config = dict(
    d_shared_expert=0,
    routed_scale=1.5,
    batch_tokens=262144,
)
Below are experts of layer 5 (counted from 0) of a mixture-of-experts language model. Rows are named router (the router's row for the expert) and show model dimensions 0-127. Each number is 500 + 50 x the weight over its row's rms, rounded and kept within 0 to 999. Numbers have three digits each.
After each expert's rows: a language model's description of what the expert responds to. This comes from a sample of Wikipedia text that the model never trained on.

# expert 24
router:547407558507507477635493505493461509492521535486442519504522491512513537478567610525446509537494463551523507431600490491458501444525406489460534493522725550441534605511417556455538439461586524452467608484539500448470532575503640478371499403553499468468463484507542518504505509557522474525523427636445489550430436471532497363434487434566519487506482445444487459495495455512481520500407
Year numbers

# expert 51
router:493462483411533503588454692450469503531544490488418502555508487496579530503477619475467530483472421482460524421552487532540534414476450471462584480518542564546423526509465558509486426557558496355528596475488510472509495512448584428333487380493525540479467501616472536504523468608504451521542415584502485570455414489531499423450540527562503490422533518498452521535537462480472563496450
De and com pieces

# expert 13
router:472454594599570479625525556546458567517487472453414523485558567526572554474562571486471520501509414483500503509538506528409554413489429441483541465465632532508469596572376593483557540482580520442522566459465496456489500515457591413367466403479512521519439518560464525537528485558460506517516412677549490583464391490502482457524513456555494505510514467465529517508457490481455509525442
List conjunctions

# expert 46
router:456472541454541435604533598507543474521570483484404567514511543485539537389584583528480478488469382519474471460535507516407545450496486459554582471474592559515498531543453532444522545466610519387489602491494502487391490474515504472333489448493478471430453489502431505517491447599456548458557477586494478494534383487570489353455542499536501480473466443497540493529493473489527581462438
Mid-word syllables

# expert 26
router:504441503509452468607426578459413527532520526510442502577534502479461507489594618491512553553526501540516508481530491500501609421544414446474535465523584557484483594591400551522516450515573565439562588437435516506522409480500545424302557392523475531442516466538470548489484468567443427492468431610437464539492423468486493375462485439499437520487526468499504558514520448482492536506478
Co- and syllable pieces

# expert 55
router:453513538512481487599510494531491487492547487447451507608514483482520493471500561523506478494509452498466433407572537569431533403461442423499566473541614547505456556485472564492512515492517497499495620495529556512462522543469606499387553373480475520479500486468471502533502460585453490538542394644518505580427436451530498389462479485557512494539480490499499566499480391531477585509485
Table cell separators

# expert 23
router:541477483630544505593462525497485565592558475523393506555593519490457514463527542475373509520505424518502507460524536521499532377440389393542476458511574567541498498491485520473482510514569546458531570497507503472452474492473565444276471483470430505467368437512459501538485492561446476499528444580485500527545475469561457387505481475526514531482487457527425552467486457472522572561526
Single-consonant word pieces

# expert 37
router:501408540415473442637484487538509528531555519504450541579543490483619513481549523513459528575518426515489433424617510523423471390530448482548569487477646554510497557511380623446519474505585566437508642473492518442533485567464595478391447416505527510479509493543407502537511485567498506509496454575468498557520474440581503398495503452564478502512471441430457551505595476506461502518451
Nationality and national adjectives

# expert 39
router:563474520590544465575460573547481543491493501525414515507500488423566447459532547501479536504466443514447434445548459491468514360496430490464502505542630466543423559594452558504559507481622486421547534502563479474537448526512503460423479424563457526457475474493493596563459515560482491495527485568489458577437491428508503448475505429574451507446419442534525544488512403515500523481419
Mid-word fragments, with

# expert 4
router:419453557554530522603495520521490539516479520443413572590555513456528543456554542510468517532456465485497505409530505567449505433530422398487529428505573547509521554522422634478535493488579464401477617491479492476491544530452558426289521415532487486489448496513449561526494498516493516512544380631545497549489441471530499375500542395544463520497492416521477540493513435481469528466428
Taxonomy and table fragments

# expert 15
router:458458523565587529670493559506506491466523473449442470544573531469544571433527535582440515470499379482487529445471470483490536402508503455441505474476644495494565596536403518518515497480576549476498541469468532471463519519464566433416530371571511476496461501473466488526495493547498507472544418634510473600534481456532548480452525486572475504483477491512469507516493468516531539484405
Commas after names

# expert 41
router:479486505657565497581532670528467521534555508465444517488502551519493475440591582554466487485441404487523466470533514503412490419500418440476579500535576547531496520507336596434551493472549554439466563482485522509476480500479571471411457441446485501443453493503483554553536476557522490501576429586519507582489461460584537393524534488555503527506533493500485539461543446479500506536486
Definite article, places

# expert 10
router:481429527484560458646493571564508569507560538438488486574534507506538544432536587494519532470533474520435477462558497518461526360464442474545551488468531569467464556558512571449459520517559540478506540358484581454513520518480626526245441366500526523471489497487501533538478500540504470506586433555524460589487415491562522396429470451565493486481539491501458537541459445496418522445465
Word-initial consonant pieces